config = dict(
    d_expert=48,
    normalize_top_k=False,
    norm_place='pre',
    positions='rope',
    extras=['capped logits'],
    init='trunc',
    init_std_qkv=0.0464,
    init_std_o=0.0,
    init_std_up=0.0464,
    beta1=0.95,
    max_steps=8889,
    dataset='wikipedia_en',
)
Below are experts of layer 2 (counted from 0) of a mixture-of-experts language model. Rows are named router (the router's row for the expert) and show model dimensions 0-191. Each number is 500 + 25 x the weight over its row's rms, rounded and kept within 0 to 999. Numbers have three digits each.
Before each expert's rows: "mostly gets" lists some tokens that are sent to it at least half of the time. This comes from a sample of Wikipedia text that the model never trained on.

# expert 39
mostly gets: "D", "R", "N", "G", " U", "K"
router:489538516489525521489541474502476475529533508470528488488501477512458532450481494504474500448506506476517505492527441509484500427502448478502509475470489530454513540514490467490511492489487473503469468499492494522483498523495508431479482530501500497513512499499485487543473514513459522449513471516511504508474513469519577480516498487541524532519503535512505506492511533469459496532487495495478465492486509516524494527527495463517494536469519572491501470523477503490550515509501498503494505479470527480543527551496505483483483512503520505516513482547487447481519476472505511466

# expert 40
mostly gets: "|", "\n\n", ".\n\n", "==", "===", " |\n\n"
router:545484476490504509482500498506477478511492482474531518497503526488511503487474479488467517509478521487510486490464517452517518513511423491501447478484478553484515519462502500513505495520483468490514503525542496567513503466511495466482510489524480476495497494549529457504509497551479488514462492516538496515509505483490538520521537507510504527491515507518509485511513530477465521518495500516459503452497498502497500491536503504553490507490546496451489493504497549553513537485495499453535459524504509501528428486505509448517506461491509469500468454535527460502423485499478518480

# expert 21
mostly gets: " film", " used", " game", "ism", " found", " played"
router:512572524508531523483525511525499466532542465511494482447559494462478503508506532546510468486519479462500532496502498480500544485523497475531511489499466495460487534518502462515513512508474526461471456480532490504503530479508477497473498527494425506557516531464490470503518516544502507472506503512490486531472465489508502520510509464483511502490493509507532526523501498520526503491467493488512491467518508506496500525516531540512506480494492514473542504496506493495486489491463473480498468535405490481521552532508450514482509525484566490516493487480460478518473499481485486501

# expert 55
mostly gets: " a", " |", " the", "'s", " The", " his"
router:492488492489495504491491417534474484497523471502522473485500540482511475512457521503485454509460517495503470477457517498489490519548457480490490463512467572486559533483501500487473548497497446490496497531511480516505499432527501465464513491524481504512526561519513492515492508506528488504511492505494522476517488513529519506501513505484479530507501501504505484534515469504510539508495506507472492506510522509523458477499499499530505515468579491506517477516482517594521506512499489488522480490483544484514481481475483453468478478475518476483517486525524513534507477473442503504

# expert 54
mostly gets: "′", "°", " km", "%", "_{", "°N"
router:491543496457510502469521490520478502508506511469525510490507513473533505515471490504483501495487528496493581444522489525502540478490513491516484493500494499510514527490486475482541485473466489438471509521480493498471500480508493487473501539485459492516492518484518467520465508515525489491522498493487496538471479470524525525522541467527481496485493501496511546519508483510515490524474512480481463507495503493508511497528545529508520523428485495415537462509519531490525520497510472479547473506499498477506499545504460484484502457510601511517521502561458502515490500472507511467

# expert 25
mostly gets: " University", " film", " name", " game", " series", " Party"
router:542544527498499516494511508536465489555519489492480495476531484463436506433495487500489477509503472471535545472515506513491505490511496517534464512482493493476494541508489471531480501515468516486453458532521483508485502504513461522506508500476474508553493520472560492542509502516497497428499488519493471527501481470501521512535506428496535502503500537548531501526499483535493476526477530495486503475560498501518533531479546518508531516462469471459524482494490563485509503472496496518504511508460491513531460507487455502499495495505491482536530474511484491497473496488498496505

# expert 16
mostly gets: " H", " F", " R", " C", " S", " M"
router:472504501498547499440498486525478495514518468470502479517508560481488501529499515533515464456483501484518525490489454541542544446536503473529486493506485493479520530511475482515496489538475509498472459520489459481483521440518478524488528524513473473541530461502506467517479501509526497508483477493514501519466464476518512503513496508541544529517505536509487516529517506547479493514460470484519473485508517524506462497504552489529512530484489536508532498567488477508502531468516507530542513542513524488508498471488494491461502505499474466477454466502545496493516438493488499485

# expert 53
mostly gets: " in", " by", " to", " for", " and", " of"
router:524518517497511494447489454508479459501517465479532488488502571484489564510467521499500479498492470494515461477450486538492517492510498453499495489493485550470483494501561505485493472499495502508498502506551489518487518512544455480461499508492482506496486482513538484497479490520522499523487499461552533508488506498499510573504476472512546505543501506511518492504505500526542533500486526470485512500516501510550490517485493521540474510435509509498526489511486505559502527521480498495499466493504522492505492459491485481501497472476555496513430503497492525557475495484434515492

# expert 22
mostly gets: "–", "20", "19", "00", "18", "12"
router:484530542468587511434499488516492463501496483488517469472518506507458571506476536534512473488485449464522481493520494510481524511500455485514520509493486497481505555486509471511481477507497516517492511500493483485491508481506520473517499504530507483518491478464525500524438501495523484529485501505544482513514440476516529524509537507524541500509538535517526484531515473483523498527492483490483490506526498512489496499508510488519500541515500543495503493519484509513538504497489459503473499538492528484543456510501464473482528513504494461541440507484503429513430476478483509512

# expert 30
mostly gets: " October", " September", " May", " one", " July", " August"
router:487551549478549528492527498519478499525524502502508502471512489493488525481478488551475454486478476509515451501474511523484503478537509489505527496488514505485513541514494445465528467527484485519468507528502502491475534465509515505488511528561500462532494501481522481507465512501545486480480480495518517539480464500511538514491531459533528513511548560517529522513496481498530505506499467457493469497504508542516426520499523497534546533491555487492534481543482462482512496475518464514484476495483495466532504497478467460478479527462513512501452503503514495509477483474512525501

# expert 18
mostly gets: "49", "er", "per", "37", "re", "44"
router:453529551490553523464494452496486507551513485475493514499524523480485497499462542537486494438464526461514502485509535498496525492499519504496527494469475475490488490460490487506513521485511528471509515514505476522483509495540518456507543525472485496541499484488524508500458489511544496479526494486511483531511450476524528542533526494508563491528553508502551554513524510510535474494497491482487471507473522561507498499489496486510507530499494538458541495533507479503547483496492472495533492496467546486510495468497447494486503458488535465499480504481510465488482482472477516482

# expert 15
mostly gets: " New", " G", "ain", "art", "ium", "ind"
router:526542525469475513480538488531489461527509487504526453490520489470455530473492469549455490485478468488536529504496485502449535478488496497495468492480509510454482509481484488504517474523492506512450457517561476487486529514527477503506536506486490459544470463519505493523445510512525497489498500524481497523474486499536491505520526501541542529535522528503494497551507501478499514530479495488506523460488508539510482506477557477502502538507510535465539481531489503495551521498511481533499490475432501508512519475486491509472530448449514478484500484509526459481510482482532499480

# expert 38
mostly gets: "–", " ", "ing", "t", "ur", "ed"
router:480513543498532516471500495521492490514513466475501482482547523496497568505467547569497454476459491493503490475446479541478510489527454467495519476495505477485527524488519493492501485500492535488492471511518475499487526502532481474503526514557455483510502472472507491508431498507545507507462484515522470504498480488521489514529480483507525501581509547550506478510520483493517502525503486470471472505480515529546475485514494474504506518513491543500515500549472492500514501499510497552457514524498519487524484493496485482462524507508496495528458504472537456541486480487459526515

# expert 37
mostly gets: ",", " in", " at", " a", " In", " on"
router:535533508493504510499503464521496472497543471511529497485526509525468505495466462473490442495494509477520500520522451508554519480506504466502494507481488498497541503459537494509531514507512505485527487513514474501510500446574480480481516503529498460512516516515503502502451496510536530492465492475515539472466485478507542509496495497492478473540516492543517501502513476532492576508487504492518468493513515504562483502499535476507501519429536533461503527532485513555516494477479471480511495506515490476512501507481458478477563482503488509495494522482566478556487495496469488498

# expert 51
mostly gets: " c", " f", " s", " re", " al", "zz"
router:470508509490501514488525487498484496524507491458515464501526483474476516469487453525508494489495451505504532493516500479529490462516481451482439470487485514454507542497470477518503556519488512500477491489498495471470505505496496533513513573503480491504500511502525488506520543487461519534461487491508490562462475467504509502498547544485549501503543493515496541545514529507498515502476535496499482455482532523489505562542543505510514555515556520508495464533491512486536557497493506493524453511469533445488510472471483502502508494483511475503485471514492511506502488461505511489

# expert 12
mostly gets: " season", " out", " up", " team", " film", "}"
router:446560526483511508512543483520477511528535469501515500470537489514514463476481485523509451469490438473530522508515471472529471474518454466504496508504462495490495481511503480475530547521463482516475497516518465486493500478483518482513500524508449480534468533500526514527531497506480556473494491557506470501519471488539505534534513484521512503503492504498539473501529460487531478510486500485528481473498520504488477515542548517505506477507510542480533464487506557488479494504479485503545463543512493492510475558497449488468503489490542483494529488507478470520528475484505514497

# expert 19
mostly gets: " F", " University", " March", " City", " State", " National"
router:481540530490494513463545484534478494523520524481542492493481513454457520449475502502466501494465483492533495519507435514467485499511508482491492479484498514465495527511490498530496472544472487501499456505533464509424513480485496443503514506541499468522476485527486504558473527481535496498480500526507526501496500482504513473537516494533528539565497551511497531494512490506513540526485472467491490512499509495545455532497497501518505533520526512507508475546463534506551527506532477521494480482460514502519472465484514466477484482455480485505502461536481504489501501478514517471

# expert 49
mostly gets: "\".", ".\n\n", ".\"", "|", ").\n\n", ";\n"
router:547484506497513508489507483501467482524495478490522507496496522475513518480489492497465498497452497474505466503488521462518492511508445495502465485484487581491525483461500490506529507513499502492482497526551512569521498483491490435487492499490512489496509490537514491490523513585458484522493483481575485510503502483487509506522517509492536516498499490513512514513489518514474569507469541525503500502506489503481467490529499481540516538481549510502504520516500530523498549472430505471514448556506515499523453499512509473502543482500510462484506464518535467497463502495472531487

# expert 58
mostly gets: " American", " National", " km", " British", "ial", "ical"
router:524524498486541514478533474491481470538547491480499473491503495492452516489507525557498499515483477445494532483460459536476545481507504473510474506490502517448493497452488494511486528520482488474480485511543477476477493483546475514490517518569493478561498493526499471543441526521507490468510488508512504521485506485557531477516558497550467508501518501506516511543517525504479526498468505449493454485536494504539472491522481472518552520480499541472501510512482494496530540477511477516508467507465489457506504485488515474477510511501505499518521455511524492503500489477506529488

# expert 57
mostly gets: " a", " to", " in", " by", " for", " of"
router:527499482470509507486508491522462456511487499491503475480504555507456510489454482486502477496486510492507506476506475525535513488517490472483457469491470496499515515467541493503509467508500497532519542522517502500473536490521483438504500489519468513492497476534522490516489523509522543489490483492550562498480512499488516580509510492514521482498545544512531499518513452501537525501519511495478444517527517485537473493516527482543486503467521487497498528499496543531511525458471491507507444496490526486527493481483512484496500461467492503522425496496541503543505495486412514479

# expert 27
mostly gets: "th", "st", " United", " de", "94", "66"
router:488509526482531523492523446495484491529521476465520512476510504513442534481457531536491465480459481467492498470522484494497557514495523512523540493501499488458516479480527486479487506501477461484473476513497485492486527487531485440500510543489500497557478464492504513505428499492489490451493504487503532542491468471514538489511475512502463513524522508530505535500520457538543501496504483468510476486506536523502469471536492491513503537484498532494511497548469487493521558468533461505533496550504558503522520487483483497473505507487556475539536503515508497513484482481490519490

# expert 26
mostly gets: " by", " and", "'s", " of", " with", " at"
router:478514506469527500467531477520467490500508489464493469473510581469515522485495539498483446486499520513504505492518453480500500500540478440490484501476498504488504498476547500522505483478507521517506481511519487495503500489553481461459491498494460503512487510490482488494398503526519500499508490512544501501483498492495498524526485490512512522576495507506500488486551491526557542508507516511500485488534522519517458466499499527510477537477498495490531474506495497548491498488454493491516499551522490467533473444474486488482513452501533510499445520511507506566490489496472520503

# expert 62
mostly gets: " and", " was", " is", " from", " as", " had"
router:546520492447519503483525481510512486502506509479507489495526593477499527486478517488507461487502494497524516481472451527530517489527469471513507498455486481495507490502566488527517484493505513488489517492509461559492517487527466447447495488485464499494495527455502510494461503525539488512459456512539539506475480487504506548525514472507513527535490491534495498510539503542513523558509499501474498490535518520516494499507495543526479512498509497492527493499470493523483468500473486523493498552517529488519462450472501488486490501510515502499437512471499502527478505485424534485

# expert 9
mostly gets: " M", "al", "an", "ar", " N", " m"
router:472544489503552542485514484522497522501525482464512507499514505466513531498472521487499467490472477508509530485471517556500495446510506531507477521467499515503510485489519457499484520497461504455467457527523448476478515453540489482510546501498485482510491447481533479489478510494545484455490471470501492542519443482531516490514466484491481496562513481541523548526505483494502490506493467479516482528544522541563517500497517490498528526476487463515512486515492530505516505496521466528528512514509531514535533448487494502477507483517523465498461488485535478512497477480466526483

# expert 35
mostly gets: " |", ";", " –", " -", " but", ");"
router:518503505489510514492505476514494504513523458479522511502506528491523508483474496506469463484488476490524490505432495446515500501549455477506492490482470520501520508507510506510492511503502507451472521519504462576521496431504473476470498517502469499490474517531498484485514516539446519483458467496562531505514489480503491500528549490555511550497493505526512510504516476477493545514498485514489519490488491514496489492494508505542523503487588509476509501482479543555504480493444486479496513521484510454508430499496498456502528502469497493485492478497525503511461507503436534496

# expert 10
mostly gets: "ac", "oc", " York", "L", "os", "io"
router:476498539500532532469526466512492485524520485462513461500521472492474494463475496488476475447435491496502528484493468536507555519532505485518507427481501528470516507525477480500514511519481489490511470487474482472483498484507485477480495532485502493546480478502483485540446512487490533525520488509502514505501495494533519494510516519555525514553496534505503539534499519462517520517471507508518495475489528539509445545534521444520496526496482529512517463503459510489550515521514474522530502512464529469514531502473468484471511507488493468509502518487497474486496446446521510455

# expert 45
mostly gets: " University", " career", " album", " House", " Republican", " College"
router:476539524477515514496541497538498508524550501496499499470542477483420478494504468543502492514470475466526486465518500447486529473478489505522484508494491491476503497526525494484477545524465452469439475505520483482493506510499496501489500517503502494542480521515523488502510514522556489466460507521489477519507487480510516500516529427530506529497495504538546490496495508513524516512464543435493473529539517526517491534502509516508515511475493528445501494492519534501521498462488493474517497525443505479512484503504453487467533491524550491555499476510486494535472512484503523474

# expert 36
mostly gets: ".", ":", "The", "==", "=", ")."
router:539472460512519510460516468534476500493516507488520516485525498494515500466475557497436497489484513489514484478505491520486525474525457490494487444487496498522542510507494486533499477506488462477491503511496488546493514464534494417446540501534491485516459448502512466522510518537518525492460512501549485505491484488518498524501523519540483537510529501541505495485520514459468531513478476514445496466480537534536506478500488520503549514497497528452518505517500542509502520490513508471499497561503491507523460528494477463492519497504493487500474518509524490568467474474488512502